From a checkpoint of a small mixture-of-experts model trained on Wikipedia.
Training: a variant of Muon for the experts, 5867 steps.
Below are experts of layer 5 (counted from 0) of a mixture-of-experts language model. Rows are named up (a neuron's input weights, with its number), down (a neuron's output weights, with its number) and show model dimensions 0-255. Each number is 128 + 24 x the weight over its row's rms, rounded and kept within 0 to 255. Numbers have three digits each.
Before each expert's rows: "comes before" lists some tokens at least twice as common just after its tokens as in all text. This comes from a sample of Wikipedia text that the model never trained on. Tokens count by the router's weight.

# expert 9
comes before: ", ", "\n", "'", ". ", "; ", "a"
up17:167144164154090147125131164159173108142108189098125148127097133186143123139142142130058130132127176109140146109163152110142173124149095122111112159128127103115119094106148148112149134131161149102144083140132159115154102119157079168111125145109158116112140079144116106123091121089138102105126119125145132112154114124127140103189155108118116134125164107119114111133093110159128096118072145147104092151111127138164098126164119114137155143139179091146114130108162125086140125093148144160148108131146157125131124110112147133154104129124116110175146148121146176107160111106139097113132099091167175196118131133134137121127107129118113122146097136126124122126107136126117149078117164110141091135143163121150128160146101102153096092109132157125124160125144105140088088101133143
down17:113147154133111120148151104126108146151143117162158113132145090165170096158127105134132137144126082121118203173083116113096123131138150144153155107088124162161131125105134108105113133125144157116127127058130166143097116081099158089146136166116104096090082095112138132122170139073128161104140117186121135125139151131159175146123126118143096132140075143139119131146175101151084164127147123110149148135113137139136120137117130092115127127185101135199108107116096137146121138140115175156105137124153118129129169096096131113129153117124117132114150133132160106091131101091131118143149130103119115140142111124121117063102116090088125134139098143084166140142116164115108120124115135147118099123099098155148144138135121119118156125131158142125129133126136130122096091147149075
up18:158132113113119106168099117109144136150114091090101135100164132128095075118136112136126140131109093117166101097137143100121169152146127061177141133129156125157150077134126155153098104123127194137149154138158149153098080116110181092135089111132106129100125109125167141182132126157072143108130101145154091119110133104101128141102123180118093150155139133183125145155124141142107110123137117114131183092117127140159116165144108148120115148114153095131086095139133115109116143143141129092116121125100102142117144188165110127125139113143111120109086153131148144128115158124101165131131086115075132146142103121086118128113114114133160113093127101123103140110119125091171115152119116114164098130092143140101101151152131125110105138153083124129108149137123124108104105104122088
down18:129136080112134089113136126097101141127121092174147067144112139128127118143114101110121136114139130136159117150173101150131159108121119121130103102168143166107149122114141152133136146113120079135140073151165127152189127128149169128146146173136132139145146155141099150131149149149150103158110114139131145130112136126107108147148131136111134120143096121151157160077104136168142115089096118132147124125113131133107114132134121144135104118131130139114141085141142168158143151126141111120140138129095111135114125107149157113163155139144147109117185177106152150128124161097146087119126080140193083146095141140105089146202143118115178168135132131137141097103129162143136138108117117132092109109157123151131172101080128167178151173134173124105113142086177097129104131120102095
up19:111115130146135152156130106165124162140141105163147100123185157112079120118120124137116152135147110132154175161149119172129120159148145115112152135135089099132120127066096135151165153129140127158107070137144085131105127134135141138136111098139133109135154133119156128127120157194104136115116114147082139150140149152140111113139121136086131145113139113117139140088100154110135116103148080114132148157134151095115149118154175090118106133152107109127168165122129107165101071133095080158167112123148085129156132159150086102114106127177131149134123110132101099097130111113138137134107159134147143098131133099114135134095112175094127094128113117148111110123117091093129100082127152132114134095162154158112125147195103200143137130135083137135127118113151158111142137129162106
down19:145083167107115113121143153160116103148129151113141093160107152136085136153118154098115115120143150152127116106103165110136122151138156172107124151109141169149122141108134115128116100109104136124162131189125108116126135126143177106135158072094113133152154068105119138126135150106149129157116110101131142120112164169082152125162120154132110106131125101109090143107120115091148148102163108126141178152077110119124133143149146128110168140113131138120108134137169081108080126130072142160171090137162060087104131121088111104157134140128130116117128144145117158137147119114106120129154149112083113147143081110130122101116121127164154139140124134099166112124120166098116137124098159135167122129126102176113181144158108108188140097143090097143098156123143134108147135122112112
up20:112124157156144108132160128178120154103146076158140156106132141145151140118098129128130138169136125130115120129177096164094152116145106118133096135122101131137151117124129138109121145089153111134136125147098081145093095096103120115126150148130119137123120160132125152150119096142099109176108139142137147120142123185097151136156108096124146099136109170119127118075126158175117111127138121095130086092152161124143127167138125132196132135113145116154141130127136098136113156127112100130145121107123120085117145127119116187167145078129148143128132183069130154104118148098123134162135128142153128139174118174152094107112147161178132146137096130127143115152167124098122158161156120140121098082099138157166131140122075148126135127149152169093100179129091101147104142126122183
down20:144110133173124161142152107090161113120098141080135131124124095156108103149141133106154138127134134102093095129132123104119161115122174122097192126133111132127107158116116139125113155208187176098157161133131136088172185143136080134148097104100127132151115122108133186129129105125123132093128128132144122122121140141161126150137132104118188126129126158114109158167137104067169130150068120149146111124172123120133085129123102111121135100105117136127108098147104138138136127139145134155144160137119109167129142143109133110125114141140137125110138143114100101119095142128159104110099083146133116122121057119116123126122138119095126089129146161099117150111146112136148113127140109169091131130117094137138098132153152143141157059141071102118136133152136158092148101136149084
up21:169090111089138143112100113167126102120150173130147148127149106099128128137144135171119136133116110069115147127119152127092116110127107162091166142128138105118157119106132135078144125111134090140127144119135107121133143148162162134160126114123113119170159072093139128130104109102147149072116143104180116090128158133158129134165137115134103132103120134160106136142092128134138112156118160124131114169097157151134101142169125139159124128141116140071107127139129147095135140107146168155093112148131154112152106129123158109124086118112118127149156140127121142113127161158093140146140130109111124154142151079107144121195119103119170171124121157126114107139127132140122166087114131144119125125111113167160078081069089141159080082098132101104147153132120090127164112180146091
down21:107108095127094153143161165119066185148105134132136124148081174145147123145135134158109147077152187110130158126094125146111169184136139128132088101149141129156166132137098116119116112179124144115167127184132138132148154109112073134147115128142117165121135130147090132071101128101174122173163137101125130128086155138110132105143108104145152113134139139151109130115117110124146129137152117144127146107117119128111109113111149140145088087103158136166126113122141099150078097168116095093129127093144139125131113097108130112115127137117111105143130149124127151148116121111114118107166149095157157131159092125119078115115121156136140155140154084137118135135120163125085131090104163119161101129167178115135118114136117121116113122155109135119181185086088111163144147102126112
up22:088120120139125162141149125125115162159149134132129163143162110155125139081141118107162115148124156158141167147169143120113144119126095108139125115115134109141195133096081124102125134126171118144145135184088145091153065104111129097149154139084115111161144138147157139123084117124137112094091141119087141112133173143147136104101131103126155136115136123102133074074124117112116148132138135125137178121111172111155128129145131122066121145143101091134163108147139102122104163073143124096105107111105139120156121165088142104145122118162113123118120104099098151084104149107105150075160091099134140147151124118112115128122110140127146118125160108154095122099119098043134123099178140134123133122146105122138105137156101143159156119077145118127135142118150105116117133146135104
down22:105172163136108131137129130124101140080164136125119103133155176144132139114168160131117159129086075162122103117092113191125129131082126138094097120135143133124123160121109130181124147135130072114151147132113144123099135128156135139192132135132130137183167102135131099127161098106096128109109104153104095160127105128135096107153133149109095160165191123138101147090105139074103108143114128134108081119108125097145120136100139113117103140139123131127144138135121104162167102094131086146121085105125195122133133108147132124076108118091128132130124115144177132125165106156202117142124146156098138157098106116145113153152106110112142092135118119143110105131149125133111108155117116124114164116161133123114140084096110125145112125095125163122140141152152122127142118115083089
up23:109191113106093160133098132141159067163106112094146113156153101163101164137068115144145158152128162121139107112121092127141139131145124148109123102132105139086119165109090131120150101132131150088141148081104133110111097134134140162128144106110128151132138137128131154093126172140130104095073107132062140107117146112111141120112147117135140100132112137133140136109121118040108127102097112162140136108172132143123105172146068130150128077120156143134133104118120104164132109140105133132125131117133146117181128152130129141138136095126130113124159130081119107164136120116123105086164152109131116095157152158100103121176135158114107190115133150160141151115111139150119112124132135144155096152159143112119091178121081109147145148143132121099114115095147153124120088125124162
down23:135126105159186154139157154072155070123095123122091162146115134100173098089144135104100144101123081110127142150119140096099145136121133128082127132147127132122106140131150137102168118160180132114103147164106149166131173127107119131164142147135109127144152117127095136124130168132068119125107121118109149137177142096113111162157136096143146089132154141109115118153128145122161126112097128132100090126121157174107140180151099158157124110142144099139127116147139142091178091107116141095129115148094169095124106141163084135099134155132149114112143159122149075110113161127122131115122153088142144121098136080122124149160100134095129131091134121104143078129106134114139100118163143133118110127084112141163138098119124115108149125173145182146133103130106138135151171138158142
up24:122046108072161170136121105138132115129158121136140116153099084128135137179115128116155155108119142175144110112162121097140087137134108150105098128126102150140148113151157123124095139132132126112090149129150135129112160097145125115075079117116144120089085123100137136118117152108135142085146157151123109093116130122145134137099122157148116154131115146134134151155093102130147118135130136134107144099137119113114130080161166130121078081174117127199120130157161164122152128175112139115098140092104147135153136102149084107092088128158137115110144137122141102109156103129130174165146175123165085096111133137136138075167139128121111113098150111097110128128089160080141112155115157163111125112117085119127114134078118146137121137095168124150119135150136117092131117146132150
down24:166124088107123114121155144150125078140131120141121124168101130110143150140118087110153133086158123131129124140155142119140129119073110121139080140140120117121099135154070112129143091143135153130131100126113160134121091133152110113118135118164132096092116103148112133112068138117111099087122131122108101120106124147107130117087149135107166099118115117128103060098144135138139126134053171114130127116163112122130113116127097159144113126141152111125135094115138116155128127119105093078168164107161124156103152075169172132094082151087141102149124133157109113131112130119117163131160116109151149123085159115158162129129094136121150143131095125163101145114116048125102134157111133100111101148118095105173120120118153137142117145080174127127116114103110136187169105133125124
up25:155101134120109111142148104128144179135151151124124144089145125151127099145090152123108130135152149109109119160170113100158067160117104178167103116119114149095162130144113164101106107145118149133127135119138136135096153111142166142099135146187124081051112072145149092155158108132130132156118107136113117123137142138132114099112147155083118132102092141141107094130093132119128125143121123139137126097118143138136143105109145119090126118129133117147157191124124142107146153138103113085154103122109120147152140131124112115102138152100107099128130151184116123143152161103143122122109172121091133130137121148111123131107105132149085117073156165130173108100088148062164128161158126085077127156114110076146071126186116101105153116131121150120132123145139137128118120125145120
down25:117122112117093171125158168147104124086101087067114135112102094135115092181128135147135133100105144155129152101117117131127133117137114141120119128158118101155103164121116158145155092133120111146131157122093139079115086142111122120117173153132182142085108127111151107141102127117135173145148140175113118119164121105133141118132079110122107104126095097118099159125136132119168102122122143151142109142123091151085133113129132123141111123119127162099118151169119135129136134109148140102108145136163098171158122146095127043129090161137113138124085111141170106184095166123110105068157091150141126132143118105120079129155148102180103115132132189115111117126109155131111121165143122136079107085148130122093108132132134119154133106110118114085114130127153135115111162130119111
up26:131113140104095158108193110085114071116164103149136183128084111138162155141144171115110101170158166106102166169139112142122142117114144105140119121113058125129126159118128161105129156135143151138122118139149113135108096136140158122122110135120130142107114125123118106161119141150111152118137154159139121124153130109105136153147142150110121158119105113111123112131112151141131105139150118154138163130109134129129114123130120069144115134113130133164135131145162123123097139182115119115129190119110147126130107131144117156154116096129130137168151118113145120149099119168172144086145121138148138159084155147115138116099155135142162109133142117143102085091156127160082156092147112117107181099107143111139133106184141110154080105157041094145120100147157146124081128151116079
down26:055138155125158154130129137109139169158136093131159111110194134114109119150135088158106142159146133103137087118056172101109143122188138149117096158138092115081138104153142141136126112154103082141139133092143151103119150189140138121153131148144137147149103123123091135130108114149124109128140090123160123111116111127113125143132139154125137172154097116188114125149106162160108127135154130139146165124149142159106128098084148086158141132090134144182092102165129125119121158099081139124125156130133137124153128104162121153151141163142114132092148168145145136132195106151127142108117141127125125150135138169137124135095109108081121117137135107161129124134127110134118173169153149103121169123136157120141127120140096123138101118097129186157121125128117173163102130139123113
up27:078149175106106181136144159125112132089124093113136125127139129137141124117095097102135108112159147073152101144091092131164169137150088130104107156130159124157141138127117150140095161111135172152142136153139123126080105135094140109100181129106162130133137111140103126114126124130171125179147148138097089158110152150101102134124165123143139112101152138150130122117105170098075100123161124101121139162179126133129160118136148122107116145139100096091116130156102141134128145133158151116163140093140098134137145144152127155126123088151114146123176176123104129077184141158109141111115133156148157138133155144118130107095131145146083112114106120113126150117138144151144148125147095112146127140121096091125115180133112203104156079121125115084156126138126166142117092123163115
down27:151092148114106142089121095115128141148104097127147142130122119147121103134158094097129123140193126106118119161156154138113096140125149148161139106143123134132113166142115070135112144161176123111097085084124094157149147160176097099150124115158140133164150110094082111113120151141138101090164144135121098139131098123141131143138114111103144154125156101094141139118131121153112118178117113115114130158127090124127148124124130149146108111130123172110148170131131100141136106122138147091126169140191181153123124081151111160116142107117165142118145110132130166092082142162166109124143164147104144166142115075095120142106113144126159137131113143147118117103093123133113087121112104109115116083149119184122085114146150172105154140102093094101146106133117121153133167116088082
up28:099107121159118123097105102111182122116125100148145193112115137147144153111164124155141101139113117105124110102121104139142096087118095141123137129122141128129129152158146083118143091060163097148191137106109127094113140125103166122126108177136138152118134120140151105087134145118100141110104109153161175095134153172142071106125146140088118112115096084130144075115123145145117108118056143099108131150119107131118132149086159137155122135136123130129118131126162118075138112141097116131110110114113122129112095114117128115122136117112132092164125113079100099096137125159124139099164145154145108168132131091113118134134074111129126139132105090128108115104086103111108102129146146096142124130089159144136129127171095133104143086176160119121118115084113154108149116070112115
down28:107165158156125109109155115137165093181141092108164140127117171118154130134107084111183118150101180141069095114134115170156136138131074142134150151085120083094109102066143159166103118121137111160131159088126154120089102156149141111133133101100113120106147154136158152134083135164140111095098083133085106114110128136106089155109140132143130132131121154145129140112144117118162112112105141114176096163081101116136130124129159157128091111113145158143085130127122145132110128128127129099118120159129123131120123123094162164113097129127086123129165100165132128141154100146158144119172118110158098157111139098136161139137120116128147160131112144083132096140135135122147138123129145134104116104167097104130089123161121144121160147078124103141094102120148077151138135159126109
up29:150121101152156137172135149161125127121120104148119146146111121141145089136117113093107111149165120129119128150123135181106124133146109114114168137110095167124144188168160147190137159153118125139162132146102116130145181165158140129141153157126121127112134109117116076129168180132150165080112126141155110113139139104106166191103116138136150117156139074083129136103115160153129149094095143136117147100111114150101106103138133134088132173133097161120118137149136137136158121115134108162143112126154131151119121173144126107119118147175134116144106129065148099106111156150099070068140112113128125162138140167140165135128135164123107139130157151122089089150123134108124097140177094129094111144141109113122158116094123127144129171164162137085128119115111126131157141128112098
down29:100129125077138122106154105090092123171149138124124126105117119155143132083146107121180126170097117119100122169097130049137129164125105100144135105099140111153103073145164167127162135104135108223093119114131100114145097121107120149126113147101125118157124111158123166151126094125139130129161148121123134158133119114126117131129123154132162169110149136140131137123123085123142131112138118108130126096164117115148140147119097097063112104108097138134117107107160122102132086108142084142131126130116077152102112140107149135149139129145110170139126101114145142133152123071117148098129110135077167092107097107128099133089128101148127149098170154102148123080094136159158142097155140136141134073144160155123145126119134151107130081136126143147130172146151128121097150120128135